config.yaml
num_hidden_layers: 10
hidden_size: 256
n_experts: 64
d_shared_expert: 0
moe_layers: [2, 3, 4, 5, 6, 7, 8, 9]
normalize_top_k: true
balance_bias: true
init_std_router: 0.0195
lr_router: 0.00154
vocab_size: 5156
norm_eps: 1e-05
beta1: 0.95
max_grad_norm: 0.5
train_tokens: 604600000
Below are experts of layer 7 (counted from 0) of a mixture-of-experts language model. Rows are named gate (a neuron's input weights, with its number), up (a neuron's input weights, with its number) and show model dimensions 0-255. Each number is 200 + 40 x the weight over its row's rms, rounded and kept within 0 to 999.
Before each expert's rows: a language model's description of what the expert responds to. This comes from a sample of Wikipedia text that the model never trained on.

# expert 21
Location phrase words. Words introducing where something is, such as located, based, built, opened, and the following in/of, in articles on buildings, schools and places.
gate0,332,176,184,236,198,232,215,229,197,148,186,178,163,238,195,183,248,163,209,249,195,239,142,217,204,119,158,193,196,196,182,168,217,161,170,219,251,188,308,206,123,93,180,169,210,176,199,249,217,208,187,234,136,175,271,261,99,72,199,217,210,184,163,161,187,169,234,240,165,206,169,211,205,187,242,237,327,184,280,239,223,190,144,175,225,248,200,195,216,200,198,124,209,202,202,212,203,236,222,205,159,219,211,116,181,177,228,260,94,233,197,164,226,211,232,194,219,276,203,200,112,225,189,123,207,161,149,146,185,188,194,185,256,240,205,209,187,229,178,226,193,194,211,203,167,178,204,166,205,187,242,251,186,167,217,199,185,229,170,134,360,208,190,231,205,181,205,209,199,231,204,182,174,216,169,189,201,208,170,90,219,175,163,176,177,237,188,97,253,122,242,158,220,231,202,240,232,222,204,203,128,202,194,178,185,199,254,187,172,270,209,205,187,194,149,155,162,264,232,207,208,199,128,205,215,236,199,193,167,188,123,220,199,192,169,304,193,185,181,236,233,184,265,212,198,209,205,191,175,227,208,116,208,211,223,217
up0,204,149,198,273,155,199,229,209,195,143,193,155,179,188,200,190,253,182,217,252,205,228,171,238,196,158,177,201,161,138,181,137,176,154,150,200,262,168,215,254,145,112,190,166,235,201,192,236,220,216,160,211,142,170,226,265,171,109,169,241,194,181,174,206,199,201,296,221,188,207,149,189,196,185,257,224,331,193,276,231,206,143,92,199,239,214,208,215,216,225,205,115,222,214,208,214,207,204,217,194,188,222,214,183,188,159,193,253,102,292,183,146,201,181,201,196,241,261,195,220,140,250,204,113,217,139,160,98,214,170,198,178,264,210,183,189,124,257,186,214,179,208,211,200,139,170,229,199,225,175,242,214,219,171,198,152,191,202,180,136,424,231,211,239,223,195,202,190,198,205,180,150,182,192,141,192,221,244,162,102,235,136,213,177,207,282,196,153,223,186,249,156,217,272,221,207,201,216,210,231,157,169,164,183,222,219,252,195,200,233,236,190,196,220,194,148,199,228,203,210,199,159,161,187,202,246,199,205,202,179,154,209,156,214,158,290,144,185,178,229,208,199,233,218,193,191,222,238,152,266,192,134,195,213,230,200

# expert 27
List and table separators. Line-initial dashes, table pipes and list punctuation starting new entries in rosters, tracklists and results, plus country codes like FRA, GBR.
gate0,297,262,145,179,204,207,142,199,114,198,55,205,277,174,191,183,189,165,214,268,200,200,236,247,196,197,150,175,186,225,200,235,185,202,197,198,210,238,204,190,210,248,190,213,161,201,184,273,309,231,139,204,202,178,239,194,221,135,198,174,230,203,272,177,168,250,246,178,166,179,184,236,188,199,217,228,189,184,247,207,200,191,160,162,105,213,188,289,202,201,199,179,207,146,178,216,168,144,174,165,239,179,138,192,201,258,199,129,182,253,191,192,175,261,153,209,193,211,170,225,212,207,217,235,191,226,196,241,203,236,192,237,194,214,198,261,278,231,197,190,125,219,230,169,173,143,230,196,151,272,199,167,224,120,234,153,62,272,254,222,177,227,143,205,217,237,277,192,269,291,195,228,198,237,229,208,240,222,240,199,194,171,192,236,206,143,217,200,106,165,178,92,173,240,198,163,182,220,226,229,217,198,222,195,188,266,200,275,217,206,209,198,118,145,134,142,199,292,224,198,215,188,264,210,167,173,250,202,174,209,206,176,203,211,231,171,220,247,202,201,251,192,222,173,210,233,143,238,106,201,209,153,255,195,284,181
up0,170,248,151,177,234,221,157,204,148,193,108,202,252,163,201,210,182,162,207,234,210,219,208,272,206,197,149,222,185,236,199,206,195,190,162,191,202,244,201,207,195,239,173,221,199,196,179,272,278,200,131,213,193,197,225,197,206,163,198,197,218,206,249,182,188,249,201,202,121,170,193,238,181,186,202,252,189,219,257,248,203,200,115,158,124,200,182,301,206,201,205,168,223,156,165,224,154,132,168,192,271,180,162,199,189,249,201,124,174,282,201,181,201,239,135,204,190,200,171,222,210,198,204,206,157,237,197,233,202,230,128,205,200,229,193,260,278,207,174,190,130,223,206,198,178,140,236,201,175,244,217,152,213,111,244,163,61,248,246,195,302,276,167,203,261,253,235,193,311,263,187,254,198,227,227,205,213,217,209,187,194,198,191,215,214,122,212,234,76,186,190,91,190,232,208,148,153,203,245,206,211,199,235,192,200,231,184,266,201,215,193,197,115,118,160,143,196,290,182,208,190,213,226,221,171,178,271,198,188,239,211,174,196,214,291,134,185,233,192,197,244,181,200,191,218,262,129,215,115,221,198,142,253,174,272,189

# expert 40
Spaces and digits in numbers. Spaces and digits in dates, years and table cells, opening parentheses before years, and math markers like ^{ and _{.
gate0,374,111,200,206,235,202,221,156,211,194,190,203,174,191,235,193,186,237,167,286,238,193,108,191,172,196,129,181,182,233,192,170,196,188,219,171,163,170,236,203,201,201,185,200,196,313,250,231,210,155,226,198,193,194,168,260,177,175,174,293,219,180,215,248,208,221,206,212,156,263,180,231,187,214,142,211,180,260,136,180,169,123,266,206,211,161,201,159,102,195,210,208,152,176,126,261,198,187,194,82,188,145,134,209,203,177,228,203,161,275,210,178,195,165,251,200,227,155,194,142,149,205,181,201,164,187,205,194,192,176,180,169,179,195,97,253,207,239,253,124,109,210,174,194,216,203,192,202,159,241,238,194,308,200,169,211,225,155,200,187,262,208,178,215,269,192,215,242,194,288,230,213,208,193,208,225,145,238,210,257,191,160,198,259,195,209,213,210,208,206,171,187,193,232,166,231,247,189,213,267,128,198,141,168,141,208,242,201,204,287,185,213,217,193,261,241,203,204,267,228,211,192,139,242,242,184,181,164,146,232,201,126,219,172,225,226,171,173,276,198,205,298,226,209,278,180,196,222,208,220,110,211,181,175,166,187
up0,194,150,210,119,250,252,200,236,200,176,206,211,164,254,199,154,201,263,183,198,230,168,180,259,226,200,132,180,197,233,180,96,136,154,195,198,159,176,278,179,158,127,195,190,222,280,276,251,234,155,203,205,153,191,166,171,207,209,172,208,235,176,174,228,195,250,213,268,192,221,198,152,234,206,167,200,197,305,190,246,242,192,284,189,203,126,226,154,166,230,180,190,227,181,241,180,210,135,194,163,201,209,176,227,216,200,221,236,155,175,224,149,238,211,200,223,201,192,164,187,179,258,200,255,207,188,193,88,199,165,177,158,194,173,103,200,177,227,268,164,154,192,119,203,205,161,196,160,170,238,224,176,210,301,132,187,196,187,186,173,383,197,246,215,274,219,166,247,219,188,201,224,236,207,200,199,162,222,198,226,205,125,197,267,175,219,200,245,285,195,233,199,189,203,153,233,163,234,205,232,176,225,196,194,211,193,239,243,153,328,156,209,188,165,260,249,194,220,260,202,178,171,182,231,234,146,244,123,192,233,199,199,226,214,186,206,158,194,269,214,204,174,200,219,275,144,188,262,194,224,146,232,141,141,133,170

# expert 60
Personal name pieces. First names and name starts of people in lists, results and credits, such as Rob in Robin, Jim, Ed, Corn in Cornwell.
gate0,314,181,200,199,188,215,212,205,174,301,163,234,202,200,221,107,261,202,198,201,156,206,168,183,195,201,163,180,205,231,174,209,180,230,189,237,154,218,215,199,154,243,218,211,193,210,214,141,229,222,190,163,264,180,205,185,210,153,176,184,188,186,145,232,168,173,248,163,303,135,229,218,205,208,207,222,182,192,183,193,187,227,161,142,248,293,184,242,197,192,200,189,203,151,213,178,199,203,235,199,222,140,191,126,169,111,181,205,246,219,158,240,229,186,182,191,190,177,220,202,239,199,200,253,195,157,169,189,227,173,215,156,103,172,302,87,137,219,232,214,228,184,195,214,220,199,229,183,244,201,201,325,253,193,203,210,145,196,229,302,320,208,161,237,191,184,210,214,224,295,196,201,173,201,119,198,196,230,252,105,316,196,198,258,138,146,151,170,191,252,242,205,193,203,199,232,209,181,204,248,193,234,200,150,135,184,169,178,282,171,164,202,104,232,207,145,318,204,199,202,223,154,243,163,224,224,215,226,223,218,231,187,191,200,207,209,249,258,272,239,207,152,232,260,188,119,205,161,223,219,195,201,124,200,205,219
up0,193,212,195,215,200,212,308,203,193,240,188,212,149,216,240,157,214,233,174,188,190,221,155,200,203,202,191,181,222,215,205,192,193,244,191,199,191,212,212,186,201,213,224,205,247,218,227,101,224,226,175,148,217,181,169,166,232,153,136,146,189,131,123,237,180,177,237,182,267,208,265,197,240,227,197,252,193,180,198,204,182,252,158,172,223,270,268,248,214,159,204,223,202,158,200,188,222,212,202,195,205,207,195,173,169,90,251,200,247,215,122,262,276,210,182,219,200,142,199,203,212,162,195,256,253,215,149,206,219,214,222,176,157,115,230,119,130,203,263,182,239,202,173,179,218,239,232,218,221,203,164,208,301,204,123,286,47,179,192,306,427,192,223,195,209,248,246,225,201,217,214,174,209,260,144,198,193,220,207,179,247,193,184,255,167,190,125,184,187,255,211,197,149,201,202,200,228,199,185,197,165,190,204,172,131,200,161,203,202,138,164,237,210,205,202,194,262,192,187,240,214,169,205,183,231,203,187,264,237,250,199,176,243,190,248,185,199,280,213,215,202,177,206,228,185,98,127,208,205,224,187,208,118,192,203,199

# expert 23
Sentence-ending punctuation. Periods, closing quotes and parentheses ending sentences or paragraphs, plus table cell separators, e.g. 1905. or ." before a new sentence.
gate0,199,284,244,238,216,211,194,232,267,265,251,250,151,238,221,160,190,197,130,215,204,242,237,221,207,168,274,186,208,237,178,201,227,188,297,259,210,140,224,145,193,218,215,175,196,165,201,159,173,209,192,254,177,193,212,160,231,286,220,196,138,190,207,227,198,238,217,174,153,165,227,125,146,105,196,171,195,188,185,234,102,199,245,202,205,155,238,190,188,183,252,190,208,236,206,200,193,178,228,174,207,204,244,163,170,207,148,299,165,117,229,216,220,273,230,182,154,225,197,196,164,204,180,182,130,222,241,267,229,144,155,208,198,210,206,172,183,181,207,238,188,157,159,148,255,147,200,174,157,177,274,232,233,221,226,215,222,238,195,242,198,147,175,201,181,202,278,257,232,212,189,50,114,165,180,213,271,231,202,235,226,165,185,198,225,259,215,173,205,167,102,177,204,174,125,161,165,249,146,152,197,201,200,113,218,179,195,165,303,274,253,174,113,268,216,244,201,239,154,249,287,225,198,210,192,210,200,147,203,201,167,286,208,185,199,182,212,237,211,179,254,220,208,218,164,209,183,269,202,186,193,217,273,138,174,220
up0,134,197,226,268,204,148,147,202,188,205,225,195,138,156,230,143,189,195,171,239,243,156,230,229,286,186,236,168,232,165,188,189,228,170,311,258,213,227,227,201,200,229,240,189,238,183,227,229,222,160,183,174,122,201,233,216,192,241,157,157,216,165,97,218,223,314,203,222,199,177,195,136,174,203,235,191,175,240,233,213,210,211,333,223,225,244,235,195,204,243,228,203,256,195,205,176,225,184,243,193,285,211,202,113,173,202,105,181,178,190,154,194,181,254,233,182,246,199,189,227,202,207,252,197,192,157,268,199,243,174,145,207,200,235,208,192,160,161,264,184,240,150,182,163,139,207,193,162,186,199,233,318,281,235,198,185,218,344,251,296,297,290,250,173,183,197,225,182,186,204,190,190,145,198,200,182,158,191,210,173,179,243,191,175,170,271,213,204,200,234,187,211,203,159,127,152,161,230,163,195,149,276,200,210,197,159,201,231,189,223,177,214,65,219,135,230,203,234,172,165,213,209,205,172,208,163,201,199,197,205,186,156,177,201,233,188,205,272,186,209,188,269,198,184,195,287,168,236,186,210,189,225,255,184,188,122

# expert 4
Digits in years and tables. Digit tokens and spaces inside years and table rows (the 0 of 2006, the 9 of 1969), plus the -if- piece of lifted.
gate0,357,172,215,195,200,202,179,182,168,184,54,248,212,243,127,200,219,238,174,195,156,192,77,196,305,200,201,81,196,258,209,242,81,203,188,228,223,180,173,194,199,189,202,225,260,202,227,182,185,263,233,253,248,200,118,185,136,168,212,174,185,250,207,200,219,248,171,240,191,226,192,123,145,136,216,232,205,220,163,202,218,204,149,197,161,211,176,141,195,195,200,192,201,201,207,173,209,259,184,168,211,218,184,226,195,194,174,217,165,190,141,256,169,203,215,188,191,213,183,199,243,90,179,242,224,197,200,189,217,176,143,192,200,175,210,219,321,157,273,210,242,200,215,174,201,155,124,210,203,202,265,171,120,176,196,200,184,170,211,165,271,204,250,201,194,168,236,294,199,205,201,285,194,229,202,195,193,237,204,179,150,231,142,244,333,202,189,182,196,118,221,204,207,224,199,222,234,137,172,151,279,152,262,235,189,146,154,179,204,256,163,213,263,133,186,222,213,220,218,184,117,217,192,227,197,180,232,186,200,214,147,199,195,178,252,225,152,215,203,174,220,217,180,222,200,228,234,218,190,192,197,237,169,151,184,206
up0,241,231,220,212,211,222,198,175,177,189,262,155,190,270,252,256,235,167,199,187,196,264,289,225,232,203,226,236,176,246,199,134,290,196,204,203,131,232,215,219,185,200,188,185,220,184,139,290,198,185,118,203,243,238,364,179,220,154,291,192,238,187,199,208,138,141,247,197,167,150,196,176,201,293,254,260,209,210,174,267,232,251,203,174,189,132,173,212,190,199,249,263,193,200,288,224,196,180,240,198,184,196,232,205,195,203,231,158,215,136,186,206,216,130,156,199,282,165,219,201,215,201,210,153,240,188,98,187,191,161,225,187,221,331,243,201,188,201,157,231,198,155,196,122,219,273,194,362,202,152,190,199,176,241,249,300,192,204,161,214,339,191,207,157,235,203,150,169,137,198,199,221,216,199,147,219,209,204,288,207,227,193,228,190,183,201,228,228,192,261,226,203,190,186,225,194,196,213,216,274,219,172,221,202,215,175,191,200,212,187,233,201,142,259,195,179,200,195,164,200,239,210,201,248,200,217,162,167,197,192,231,244,185,202,200,154,185,238,184,237,187,187,197,214,142,175,245,145,190,187,207,202,148,180,258,188

# expert 15
Music and nationality stems. Word stems taking suffixes like -ist, -ian, -ia, such as guitar(ist), bass(ist), Slovak(ia), Syr(ian), plus music, film, television in chart contexts.
gate0,376,184,147,248,167,268,183,266,211,221,72,164,175,245,227,282,180,208,196,199,224,192,201,216,173,251,189,189,185,267,211,184,208,163,201,218,200,234,217,201,197,227,229,155,289,184,160,165,258,191,136,219,193,190,187,240,239,208,126,145,234,194,200,335,181,121,275,226,158,200,213,128,196,193,193,143,167,202,203,231,137,251,237,191,172,220,151,213,143,191,218,201,190,270,196,192,183,180,276,230,175,142,236,180,217,266,193,248,194,200,188,227,226,199,133,206,228,195,204,296,254,134,265,130,220,234,200,215,284,159,229,174,179,122,147,201,204,190,184,200,197,171,195,198,246,186,267,201,198,225,234,231,202,191,207,172,290,204,147,227,131,156,144,160,277,204,251,251,220,261,196,286,222,204,187,187,244,207,214,220,196,166,204,174,219,225,261,201,201,155,203,197,177,197,195,170,235,194,236,172,193,186,159,240,255,289,265,227,232,207,194,221,235,194,195,210,229,270,256,218,203,185,150,157,199,223,260,200,198,246,169,229,197,234,206,204,196,260,156,201,165,197,273,154,263,206,226,211,217,139,193,160,180,179,250,201
up0,145,231,233,156,191,108,230,201,224,185,285,233,224,192,206,131,233,154,252,197,170,163,191,139,171,175,183,201,196,172,214,214,151,272,200,196,248,194,165,189,177,201,145,218,87,199,196,217,135,194,220,201,202,247,199,205,143,196,248,254,202,209,199,142,203,275,129,188,148,212,144,243,200,228,301,216,202,192,197,198,190,161,188,195,161,183,256,210,214,209,154,161,204,164,225,199,204,184,173,203,188,261,127,137,206,121,203,216,200,172,181,179,204,228,259,208,145,209,238,147,175,215,118,322,268,207,201,200,131,198,182,205,250,249,221,197,199,191,249,189,214,211,216,170,146,206,158,212,203,151,180,183,181,269,190,203,206,154,201,152,369,206,253,221,161,186,205,197,186,143,215,162,203,203,234,260,153,177,199,145,221,217,192,204,140,107,201,210,182,215,203,179,212,233,184,200,90,200,188,215,170,190,223,173,161,146,111,207,121,145,184,153,207,145,214,185,158,124,121,203,243,212,235,204,181,173,107,169,150,149,198,128,167,150,172,191,207,135,154,204,141,195,141,246,165,233,187,181,127,264,221,253,203,183,212,201

# expert 19
Digits in parentheses. Digits and short tokens inside or just before parentheses in lists and infoboxes, such as year ranges (1971–76), (2009), died, born.
gate0,394,228,243,261,202,180,325,221,207,162,202,167,176,206,222,213,203,250,189,153,248,187,134,199,186,200,168,240,184,207,191,212,150,200,187,189,206,219,175,216,190,226,215,190,231,199,217,71,201,232,236,201,151,210,222,187,197,219,126,197,200,243,200,214,201,266,250,202,214,135,241,267,183,209,206,251,198,202,170,180,220,183,231,179,202,214,141,174,225,195,199,225,259,227,218,217,207,195,209,213,203,209,224,182,251,254,226,258,188,204,216,222,188,135,206,220,187,156,226,172,208,209,195,156,172,150,193,217,247,208,177,152,161,244,211,269,206,197,237,213,217,180,193,204,144,243,281,114,134,82,146,177,122,206,222,80,244,179,241,188,215,187,181,236,209,200,235,173,237,241,133,212,117,200,201,139,209,185,195,233,209,239,202,200,156,111,243,216,223,200,196,185,160,138,286,199,212,102,214,182,234,131,173,224,260,227,132,207,228,232,127,231,181,196,189,169,186,203,235,268,182,157,208,156,223,223,264,174,148,209,227,202,238,77,186,203,195,202,219,202,244,141,188,228,248,124,200,181,216,215,172,101,217,235,211,219
up0,174,251,185,241,211,254,166,182,202,212,112,141,150,193,173,129,130,201,126,155,145,210,151,194,206,194,250,189,220,245,140,216,226,277,174,165,236,196,196,227,211,229,212,144,136,153,274,228,195,220,220,198,207,155,183,157,133,270,195,156,233,231,199,218,187,230,204,127,205,196,222,170,218,184,141,178,217,216,209,214,209,205,207,238,148,142,160,180,206,211,167,154,271,175,210,202,206,185,233,217,198,129,169,212,229,205,295,166,199,259,109,131,173,239,277,176,202,141,193,170,235,264,267,229,220,208,245,199,244,175,157,261,260,187,200,217,193,178,197,225,175,211,207,208,224,183,198,204,238,236,194,229,116,277,202,187,208,112,238,195,390,200,258,134,196,188,134,250,207,185,190,249,99,229,201,157,98,185,233,159,221,232,170,181,170,109,219,222,191,162,139,192,232,188,213,184,161,213,225,226,327,197,201,247,210,211,203,181,225,201,204,244,244,163,200,199,202,167,166,206,270,208,184,200,170,206,194,256,213,158,219,172,98,204,189,238,200,187,199,210,205,250,212,210,161,180,202,142,207,186,149,217,155,157,237,162

# expert 30
Sports leagues, competitions. Competition and ranking words such as League, Cup, Championship, first, fourth, overall, draft, plus party names like Labour and Liberal.
gate0,228,191,227,198,100,218,236,177,208,251,263,185,177,157,237,155,210,194,211,253,190,176,218,191,172,187,158,171,208,150,203,235,171,197,185,162,207,208,218,152,260,201,214,194,194,227,217,201,199,230,230,197,42,240,160,195,186,214,168,129,156,161,250,216,158,190,182,247,147,195,267,271,220,141,203,237,201,170,199,206,238,168,213,198,183,212,202,198,223,308,233,223,194,153,210,180,206,187,212,204,308,258,241,211,214,288,172,230,131,191,218,212,240,204,226,204,204,180,238,261,167,234,177,217,204,164,228,198,171,244,201,126,109,204,203,168,186,243,207,209,260,247,169,193,201,251,178,266,244,320,171,191,200,132,199,239,193,133,146,192,234,175,189,266,212,195,167,161,266,227,152,169,238,220,215,208,121,270,191,189,157,209,115,206,266,156,240,237,211,100,240,261,212,185,200,192,165,202,224,226,204,142,329,215,139,194,198,179,271,156,213,210,216,222,212,172,230,184,290,164,184,214,187,206,204,141,211,237,151,198,222,181,220,217,292,202,210,189,189,274,244,219,190,156,225,165,257,109,149,279,199,190,161,242,188,193
up0,123,153,213,204,127,192,217,203,256,247,203,174,195,138,213,173,225,181,198,197,148,163,219,223,176,176,187,180,235,179,217,224,174,234,175,131,196,155,198,161,221,220,161,185,220,201,239,185,194,266,286,198,33,217,148,153,181,213,167,93,170,207,215,196,115,223,208,218,155,163,245,249,162,164,184,230,183,172,214,230,268,206,217,198,201,183,229,188,254,221,188,264,200,175,223,161,204,182,186,193,258,285,201,243,280,290,162,198,94,201,201,235,244,170,267,206,205,153,197,250,191,213,135,232,205,167,254,224,172,262,166,127,131,194,205,154,194,197,148,221,221,208,145,146,184,254,187,224,200,285,176,175,176,113,200,206,197,141,174,190,358,201,140,257,212,207,176,174,216,202,80,174,243,233,228,188,180,231,217,203,190,162,190,206,245,143,207,199,199,179,195,239,220,179,180,255,149,183,226,209,210,186,272,170,167,206,167,193,267,196,193,204,179,187,198,186,248,142,238,157,108,192,203,186,203,139,229,203,184,202,247,218,200,227,296,212,221,195,181,232,241,239,172,128,193,175,247,155,143,221,203,159,245,233,176,200